Weights of a small mixture-of-experts language model, trained from scratch on English Wikipedia: width 224, a sigmoid router.
Below are experts of layer 5 (counted from 0) of a mixture-of-experts language model. Rows are named router (the router's row for the expert), gate (a neuron's input weights, with its number), up (a neuron's input weights, with its number), down (a neuron's output weights, with its number) and show model dimensions 0-223. Each number is 128 + 32 x the weight over its row's rms, rounded and kept within 0 to 255.
After each expert's rows: "raises" lists some tokens whose logits its average output raises strongly, later layers aside. This comes from a sample of Wikipedia text that the model never trained on.

# expert 2
router [ 81 101 143  82 113 106 122 163 179 146  69 123 142 146  66 138  69 217  87 187 126 145 130  94 130 126  93  63 169 191 154 132  80  98 140 110 107 190 117 153  58 143  87 104  73 149 179 141 178 114 115 150 141 157 127 132 122  70 135  99 180 125 142 149 114 109 153 112 139 129 122  96 102 112 133 132 144 142 219 117 173 111 171 155 152 177 124 106 160 163 114 109 108  94 119 213 118 128 130 162 103  88 146 154 170 153  49 108 103 164 152 146  43 168 117 149  91 128 171 146 104 106 150 100 179  90 149 137 116 159 130  90  72 147 187 121 126 156 103 148 166 115 144 124 154 132 118 165 118 144 126 172 125 130  83 145 146 113  93 125 106 121  90 184 115  99 116 173 168 163 139  99 113 117  99 111 128 105 117  96  78  82 134 139  89 126 128 149 191 145  96 151 200 131 177 128 102 139  74 189 100 126 132 156 152 101  84 139 163 130 132 155 149 142 120 135  99 112 124 114 120 119 176  81]
gate30 [178 125 133 129  93 104 131  61 113  91 116  89 116 140 111 130 140 144 124 108 135 171 120 112 116 137 137  81 172 185 158  95  61 186 121  97 126 148 156 127 180 111 144  89  85 115 133 132 113 174 128 145 115 112 127 149 108 128 143 179 145 126 119 192 152  40 115 120 166  62 116 106 163 116  60 153 131 138 162 116 176 127 150 196 143 175 111 144 118 115 144 150 123 119 134 173 128 142 160  89 142 171 111  85 128  99 153 191 128 105 127  75 154 138 106 150 188  80 187 172 157 173 127 114 149 150 116 127 125 143 154 157 192 100 117 205 155 124 147  83 137 102 165 161  64 129  98 134  54 166 176 104  75 107 111 122 145 128 197 165 106 148  86 140 143 210 164 141 172 111 132 189 114  93 115 159 173 119 140  93 151 212 128  51 127 160 129 150 137 114 153 105 101 124  73 163 107  99 166 151 142 164 115  98 131 129  82 145 141 144 151  96  75 131 123 122  76 159 130 110 121 152 114 148]
up30 [ 82 165 165 152 160 175 119  74  69  78 109 137 176 124 175 114 106 175 130 112 113 125 216  95 136 124 121 156  92 167 139  77  44  91 136 131  50  78  98 131 165 128 112 101 145 119 179  79 149 153  96  94 128 201 170  87 166 122 153 142 140 107 119 156 172 155 159 137 178  96 138  93 103 135 128 193 122 131 138  95  63 138 100  74 138 233 185 162 126 115 146 124 134 110 133 158 105 120 184 136 163 118  61 172 100 153  72 103 149 172 121 130 147 125 129  99  98 121  90 107 188 158 145 136 117 115  85 103 152  86  92 112 131  93 159  94 158  98 125 144 102 111 117 139 126 148  75 155 158 125 110 104 151 151 120  73 140 152 158  83  91  96 108 198  97 128 155 133 129 192 120 128  82  94 105 178 154 144 102 147 135 124  83 160 128 102 128 147 127 114 163 145 103 139 125 185 136 135 138 160 164 113 135 121  99 138  81 158 134 100 110 178 102 116 140 152  91 106 121 189 149 132  84 123]
down30 [161 127 120  80 151 151  49  57 132 132 127 169  59  78 158 191  79 126 110 159 111  73 102 101 122 144 108 106 112 110 132 145 115 130 109 113 125 126 144 125 170  96 110 168  98 156 105 104  89 117 124 147 147 165 125 212 106 150 249 127 101  90 119 142 169  36 114 171 191 108 120 136  94 151 108 101  90 131  99 103 144  94 146 113 145 123 147 132 142 157 132 107 160 111  97  83 111 136 127 153 124 113 105 177 117  99 109  97 103 136 132 128 146 170 106  81 170  98  87 161 131  59 134  71 120 123 122 144 141 109 117 125 131  88 126 167 119 108 129 121 115 145 142 132 121 133 151 131 170 139 122 167 123 155 151 139  88  89  76 121 146 154  87 126 113 146 116 129 152 105 131 140 116 130 168 111 145 158 135 137 174 164 120  12 143 188  89  92  87  58 174 211  97 115 107 150 114 137 148 206  93  72 134 174 121 149 176 143 153 134  91 150  71 119 141 150 120  80 123 147  78 155 103 109]
raises: " the", " a", "-"

# expert 5
router [168 113 154 164 139 142 138 165 101 163 179 124 130 138  66 166 130 127 163 158 112 145 135 102 111  44 139 127 233 120 109 112  76 123 119 124 124 167 162 187 124  62 103  46 147 154 216 133  98 119  87  96 118 100 166 144 150 114 108  96 148 138 135 139 158 183 130  96 160 112  92 170 133 165 133 148 156 149 125 151 140 103 137 147  66 165  68 104 173 127 135 124 108 124 164 130 139 175 107 182 139 145 112 165 145 126  83 133 120 100 144 117 141 146 138 105 177 125 106 164 119  51 155 104 140 128 159 196 150 157 119 108 163 118 144 116 188 116 144 111 140 183 163  82 161 121 155  83 186 155  85 131 138 134 118 100  94 157 126 159  97 139 159 134 152 102  79  77 151 151  95 140  97 141 163 117 133 105 157 110 102 200 119 229 134  67 203 112 118 134 103 105 135  82  61 161  93 164 132 130 106 142 113  88 125  95 128  97 110 118 116 113 129 158 156 108 150 111 138 166  93 153 182  98]
gate3 [139 144 103 128 100 165 136 171 104  80 149 126 152 155 179 170  89  29 129 181 135 153 106 152 110 171 139 155  67 181  84 177 115 162 145 120 135 160 102 148 113 122 117 158 179  79 147  94 102 177  86 105 156 108 123 178 136 129 143 131 108 150  86  54 144 136 147 112 145 165 167 115 135 121 146 146 115 121 103 185 186 121 135 134 184  96 128 119 128 125 137 148 127 124 100 102 182 138  98 104 124 149  85 140 133 134 172 145  86  90 140 123 105 116 121 112 170 145 144 135 130  83 170 148 138 122  81 138 162  35 155 141 113 170 155 126 108 126 103 134 148 167 156 125 151 156 147 145 100  99 124 167  90  72 145 175 139 112 176 147 123 113  56 216 193  96 178 121 120 141  66 139 114 107 127 105 152 116 106 128  86 128 181 178 130 124  78 106 112 132 126 118 133  46 132 180 132 177 127 153 132 106 144 116 184 164 102 142 245 110 121 179 139 166 139 100 159 157 173  85 133 127 100 105]
up3 [148 109 151 105 125  81  93 107 142 137 175 132 162 171  79  94 151 130 144 133 143  86 100  63 129 113  76 123 156  85 165 126 182 142 191 126 173  91 137 124 104  73 118 119 106 221 118 162 116 134 101 158 108 112 148 109 129 140  86 169  82 155 108 169 116 138 105 143 140 165  82 160  76 145 147  74 125 133 142 131  67 150 126 147 148 161 112 148 212  75 103 114 114 111 134 122  93 157 151 130 130 124 139 172 155 104 145 161 148 116 115 164  91 121 187 126  88 100 165 153 129 129 123 141 169 173 154 126 147  74 125 145 151 175  96  89 155 130 115 177 156 122 149 104 184 150 123 120 114 113 108 129 167  80 143 181 150 106  47 168 130 142  84 174 177 138  78  85 177 108 113 117 111 165  89 118  60 141 167 136  94 101  35 114 129  54 154 142 123  79 198 127 113 121 131 165 118 131 103 110 161  73 137 119 145 107 168 136 151 124 118 143 122 103 171 156 193 141  91  68 128 161 182 124]
down3 [150 110 159 196 165 129 103 110 131 145  97 172 122 109 130 148 163 109 151 118  86 152 144  94 127 110 120 154 157 144 127  83 175 188 137 133 111 166 125  77  97 137 121 130 126 240 149 151 136 109 154 186 144 126 109 166 159 100  89 108 148 100  60  90 159 161 117 102 185  94 145 104  96 161 173 112 140 155 137 148  74  96 125 120 163 123 117  82 131 128 125 115 177 176 160 149  58 193  94 163 104 125 148 155 132 135 164 149 177 134 152 116 114 101 182 117  78 106  42 167  94 153 155 158  52 181 107 189 131 140 122 106 131 102 121 170 111 139  68 136 131 105 139  72 130 167  94 127  80 136  96 153 167 154 135 109 159 196 141 190  94 148  89 128 135  96 101 138 147 107 172 131 171  90 126 102 111 178 140 127 178 117 121 129 162 127 134 158 134  91 124 181  70 187 174 122 145  60 130 113 135 129 168 168 114 133 129  98  99  93 102 102 167 141  97  77 115  81 128 131 142  98  90 137]
raises: "\n\n", "\n", "\"", " (", ".", "-"

# expert 7
router [109 168 136 156 148  80 157  63  88 110 108 110 122 130 169 192 183 116 149 171 124 139  55 136 119 105 131 187  79 134 142  88 113 157 132 241 145 107 119 106 157 143 137 140 133 162 128 148 119 108  89  94 145 130 133 166 123 105 120 112 102 106  90 156 187 120 108 159 131 115 124 140 151 110 140 124 136 105 212 168  65  80 131 156 170  95 155 164 157 111 142 166 104  93 101 132 164 101 108  89  95 127 110 130 140  93 107 138 198 130  35 153 119 145  63 158 119 128 146 122 107 143 134  87 152 108 131  91 118 204  57 110 103 125 169 135 112 131 125  77 134  80 151  63 113 179 106 155 120 109 131 119 126 194 135 116 124 147 120 104 150 148  85 177 101 146 116 127  93 165 114 149 131 127 114 105 110 161 220 168 108 140 116 141  97 131 120  58 127 106 133 103  74  94 196 159 140  94  96 180 173 140 154  66 167  91 167 121 123 128 103 118  88  81 167 109 134 131 137 114  90 111  94 108]
gate32 [191 155 143 151 160 111 198 136 127  97 116 180 129 168  90 119 146 185 106 138 160  56 109 159 139 132 144 122 106 155 126 116  92 102 107  80  79 135 131 101 114 100 114 147 129 121  89 176 144 174 103  94 176 135 129 134 126  51 139 186 188 109  93 101 131 186 115 132 131 141 115 111  94 117 109 122 158 121 130 173 113 122  83 115 167 166 112  94 165 146  76 131  84 102 106  84 127 144 103 147 126 144  48 142 142 203 159 154  91 133 110 120 127 136 148  70 125  74 115  94 164 116  97 193 205 115 120 143 164  86 130 137  84 178 138 137 159 149 194  91 177  96  92 122 113  96 133 224 171 110 109 184 167 159 147 148 108 132  88 162 105 132 163 151 171  97 198 137 131 115 141 112 187 147 150 143 124 103  98 127 133 139 118 215  91  95 149  92 157 111 100 119 131 188 188 154 120 151  84 103 143 146 129  86 156 110 142 175 159 100 113 160 100 146 136 126 138 127 128 185 102 121 118 143]
up32 [156 176 171 113 103 119 224  95 152  92 108 125 124 175 121 122 110 137 171 131 101 142 109 162 136 161 123 111  87 180 146  29 131 115 127 126 146 143 125  93 126  90 141 177 126 112 154 119 105 194 108 158 142 152 120 152 105 188  85 177 137 118 113 177  94 137 181 132 176 160 103 159 128 139 152 105 146 146 146 115 151 130  98 118 173 153 168 155 131  56 125 118  93 186 118  75 134 128  85 119 138 179  56 122 144 191 117  48 199 158  85 117 139 156 134 152 154  98 124 167 131  99 120 133 156  80 148 141 123 148 118 156 147 127 121 151 137 134 162 114 139 155 144 129  81 158 108 114 142  98 109 202 134 119 134  73  73 113 121  76 116 108  89 163 145 108 111 171 168 184 138 119 177 159 132  87 166 112 142  90 152 122 117 161  77  86 167  86 157 148 162 100 149  82 216 113 103 152  68 103 109 110 107 106 116 120 137 125 182 109 142 108  84  83 160 104 122  80 142 144  78  90  83 160]
down32 [122 168 108 184  95 106 138 145 133 118  99 116 128 128  90 178 141 135  85  92 119 169 168 108 142 152 121 133 141 138 151 103 170  58 115 152 144 147 156 154 115  92 117 188 129 167 142  68 177 140 103 141 164 124  95 117 131 121 139 132  95 128 107 100  87 149 143  89 138 114 118  56  98 165 116 122 151 122 113  98 124 187 125 164 168 102 136 185  92 113 141 104 149 104 184  86 112  80  80  79 115 134 134 106 142 107 111 110 118 113 118 124 117 129 156 107 119 100  69 104  93 124  61 123  81 125 171 118  99 118 100 149 148  55 105 125 128 137  82 146 180 132 153 107  91 190 174 121 145 128 118 185 106  72 187 167 165 134 113 231  98 123  73 142  99 148  95  88 125 125  77 141 115 183 118 120 159 115 176 129  86 159 113 124 138  95 121  59 150 136  77 186 143 106 163 126  38  83 190 109 186 118 171  98 116 122  83 165 124 123 167 116 126 128 156 166 158 137 193 150 156 198 115 113]
raises: " and", ",", ".", "-", " in", " on"

# expert 0
router [ 99 115 148 174 137 141 136  97 120 137 105 142 118 109  79 145 100 152 134 114 140 152 216  79 173 148  79 130 103  95 150 126 109 173 104 144 128 153  67 143 106  73 112 160 125 165 164 122 146  74 113 168 103 182 128 137  95 119 103  52 112 134  99 132 119 123  75 123 148  99 185 100 108 117 137 129  98  73 140 132 127  85 116 149 108 139  89  76 158  69  96 146  83  90 113  98 179 139 127 194 115 123 141 121 116 181 137 107 140 149  82 114 120 149 145 104  52  93 128 107 203 132 109 164 149 158 141 124 125 116  53 113 137 127 148  66 133  86  78 110 102 121 111 117  69  88 144 178 170 113 123  78 109 138 133 102 128 141  86 103  85 104 160 165 195 147 146  68 167 148 121  82 167 183 148 113 135 143  94 102 130 164 102 146 137 116 145 107 170 154 106  96 105  81 125 150 149 125 127 184 173 144 159 170 105 113  82 143 178 132 125 139  97 186 122 161 100 163  94  48  45 160 163 133]
gate3 [135 162  93  96 106 126  94  94  44  83 157  92 128 173 189 165 114 141 144 164 121 108 177 147 103 176 136 124 118 154 104 174 141 100 124 120  74 125 172 117  64 137 124 161 176 127 143 145  29 130 143 119 123 127  86 114 151 161 137 107 124 125 140 138  99 147 184  95 149 121 133 118  49 122 109 141 129 143 190 147  95 100 188 158 124 111 118 104  74  42 126 115 143 140 117 136 145  91 128  84 102 131 179  95  98 146 168 113 107 201 127 147  78 102 139  80 158  92 160 145  81  78 105 144  90 113 160 120 132 162 164 142 137  70  87 103 113 169 144 157 156 130 133 198 176 147  98  85 137 168 141 129 142 126 156 133  97 115 143 175 119 118 130 157 137  62 168  92 152  72 117 113 153 130 110 154 143 152 145  69 113 146 109 140  92 158 122 178 115 156 131  73 168 125  82  91 166 138 129 187 129 133 100  98 190 110 131 179 128 157 118 173  80 157 135 159 172 115  94 116  84  70  78 124]
up3 [112 107  98 138 121 156 130 149  83  86  97 164 127 114 129 106 105 102 137 149 120 133 180  70 145  99 113 142 144 115 147 167 155 122 132 114  45  78 135 156 129 104 170  79 149 136 110 144 224 176 177 156 104 137 129 118 178  85  80 152 158 132 162 132 126  90 141 132 119 195 117  74  93 113 134 107 136 111 164 166 139 109 129 108 117  74  61 133 123 147 127 111  55 165 175 126 192 127 165 136 123 152 118 142 133 143  93  78 123 175 113 111 133 131 111 114 101 159  46 140  85 154 162 172 128  56  96 128 126 151  76 109 164 104 105 170 113 139  83 144 100 118 138 145 151 103 140 115 120 135 129 141 194 162 129 104 171 149  90 122 162 172 136 144 196 100 102 137 115 178 109 106 127 145 143  86  92 161  96 115 184  96 109 131  91  93  87  93  92 140  99 126 149  83  96 182  63 177 158 157 147 134 109  89 158 207 145 159 104 134 168 149 138 126 165 135 157 190 177 135 214 153 127 151]
down3 [103  94 121 141 139 162 146 143 120  48 104 173 149 198  92 103 128 136 125 184  72 135 101  75 139  94 112 105 143 120 150  78 113 120 172  76 149 113 115 123 114 124  45 121 173 129 125 120 153 166 121 142 114 136 151 122 160 168  87 139 163 180  85 145  81 123 123 116  94 187 137  95 135 163 122  84 141 114 146  96 128 157 178 152 145 143 115 180 142  73 119  42 163 118 183 128 167  91 115 154 153 140 133 136 151 147  72 124 136 100  70 103 143 157 150 179 167 148  78  93 119 192  94 107 167 122  92  67 122 177 123 140 111 119 101 107  84 111 140 102  80 124 176 134 133  98 139  97  90 159  90  28  98  82 151  82 135 158  89 142 143 177  96  88 141 145 113 161 123 139  92 118 104 132 125  97 107 122 164 123 137 147 130 118 129 138  61 108 121 102 112 137 161 141  76 173 113 146  96  89 171 186 146  75 132 188 165 155  78 126 128 165 173 114 163 177 138 112  69 107 162 153 118 125]
raises: ",", ";", ".", " in", " for", " with"

# expert 6
router [151 163 115  96  63  95  48  67 148 164  81  90 101 133 116 135 169 102 157 134 146 165 158 105 107 132  94 125  72 125  78 188  88 188 148 143 163 172  74 107 137 109 132 161  88 134 142 113 113 105 135 134 138 149 155 157 163 104  87  72 106 130 174 154 182  73 158 139 164 152 167 119 174 116 177 138 134 111 132 103 123 140 117 146 147 103  91 133 124 106 206 147 181  70 157 167 170  83 141 147 141 123 167  66  86 135 135 157 178 119 157 146 109 159 127 129  89 111 141 195 113 195 144 129  92 119 139  94 152 144 148 164  97  98 150 140  94 139 122 139 146 121 148 105 121 141 121 118  98 140 134  78 105 110 110 144 127  92 133 104 108 112 113 147 159  63 221  82 171 178 133 124 119 146  59 123 156 150 159 134 185 107 159 153 153 151  61  85 151 186 159  35 131 122 151 138 148 106 108 141 118  77 110 151 123  98 124 161 184  98 141  80 118 145 150  81 135 115  87  96 116 151 129 152]
gate17 [ 66  99 225 106 123 154 131 113 150 105  93 164 122 123  65 152 113 170 146  63 155 134 110 150 130 166 137 165  65 172 137 154  89 151 123 145 135  90 117 167 133 120 157  76 200  96 138 123 145  71 120 157  85 170 129 142 125 112 194 111 124 130 153 177  95 112  96  95 153 141 117 122  94  95 101 102 147 148 112 168  76 100 105 128 144 141 113  77 123 110 115  82 200 121  58 146  99 166 160  97 145 143 145 158 127 169 119 115 139 132 129 158 153 121 141 113  90 152 133 109  92 127 159 128 190  77 120 147  72 160 157 105 169 136 178  60  64 139 126 153 203 125 131 173 177 116  80 149 104 121 152  90 148 129 151 141 133 142 188 115  52 127 159 155 148 122 139 151 131 116 140 117  84 128 140 162 121 129 117 121 141 150 155 162 140 107 199 167 100 143 153 158 128 171 166 143 145 105 127 129 130 138 123 154 174  67 111 182  94  86 190 149 168  74 145 180 141  54  84 132 119 129 171 153]
up17 [100 149 143 147 168  73 121 120 153 151  84 126 110 144 138 146 161  37 128 106 132 147 158 152 147 119  89  83  94 120 136  84  78 123 144  93 181 138 153 132 135 165 116 140 125 170 133 107 106 143 110 143 140 170  72 103 103 177  98 138 130 115  81 162 134 167 152 125 147 171 166 178 134  82 102 114 123 172  92 177  84 104  72 106 112 169  98 124  87  98 131 151 119 100  90 138 107  88 111 144 125  82 175 100  96  71 130  96 178  90 198  84 152 113 112 147 143  84 111 161 112 150 154 115 142  94 152  98 136  87  70 142  99 155 116 102 175 155 134 110  95 160 167 108 154 137 178  92 155 104 157  75 169 199 103  96  82 112  68  98 191 152  83 146 173 114 159  82 116  96 161 158  98 115 159 115 186 173 151 129 124 161 143  83 133 150 111 117 154 173 115 164 116  64 147 127  83 178 140 126 180 125 115 106 114 157 148  77 164  95 151  95  99 172 126 157 132 142 145 117  81 100 173  41]
down17 [158 190 144 108 138 151 112 160 127 131 168 154 164 113 158 136  96 116 136 127  67 118 162 152 176 113 157 141 125 139 166 150  81 133 161 102 128 133 174 144 121 102 100 182 110 114 119 119 117 207 147 176 167 121 179 154 135 110  75 155 136 166 103 147 141 154 108 133 140  71 170 151 145 161  99 188 127  71 104 104 138 105 152 166 122 104 167 104 165  86 114 112  84 129 148 145 115 132  56 169  96  96 178 131 183 138 100 110 147  95  96 122 141 178 115 117 104 116  99 109  93 152 174 108 131 100 110  44 135 151 174 138  46 180  60 140 145 127 118 147 119 140 115  94 125 137 161 134 145 158 112  98 164 163 105 125 156 132  49 158 134 146 139 137 140  66 118  84 179 122 161 103 192  78  72  77 150 160 106 123 102  95 119  50 123 151  90 128 139 145  89 255 136 109 142 106 146 118 106 119 197 156 109 110 114 177 114 146 134 122  95 102  85 169  91 161 123 161 125 142 106 129 110 148]
raises: "u", "mi", "ur", "um", "i", "us"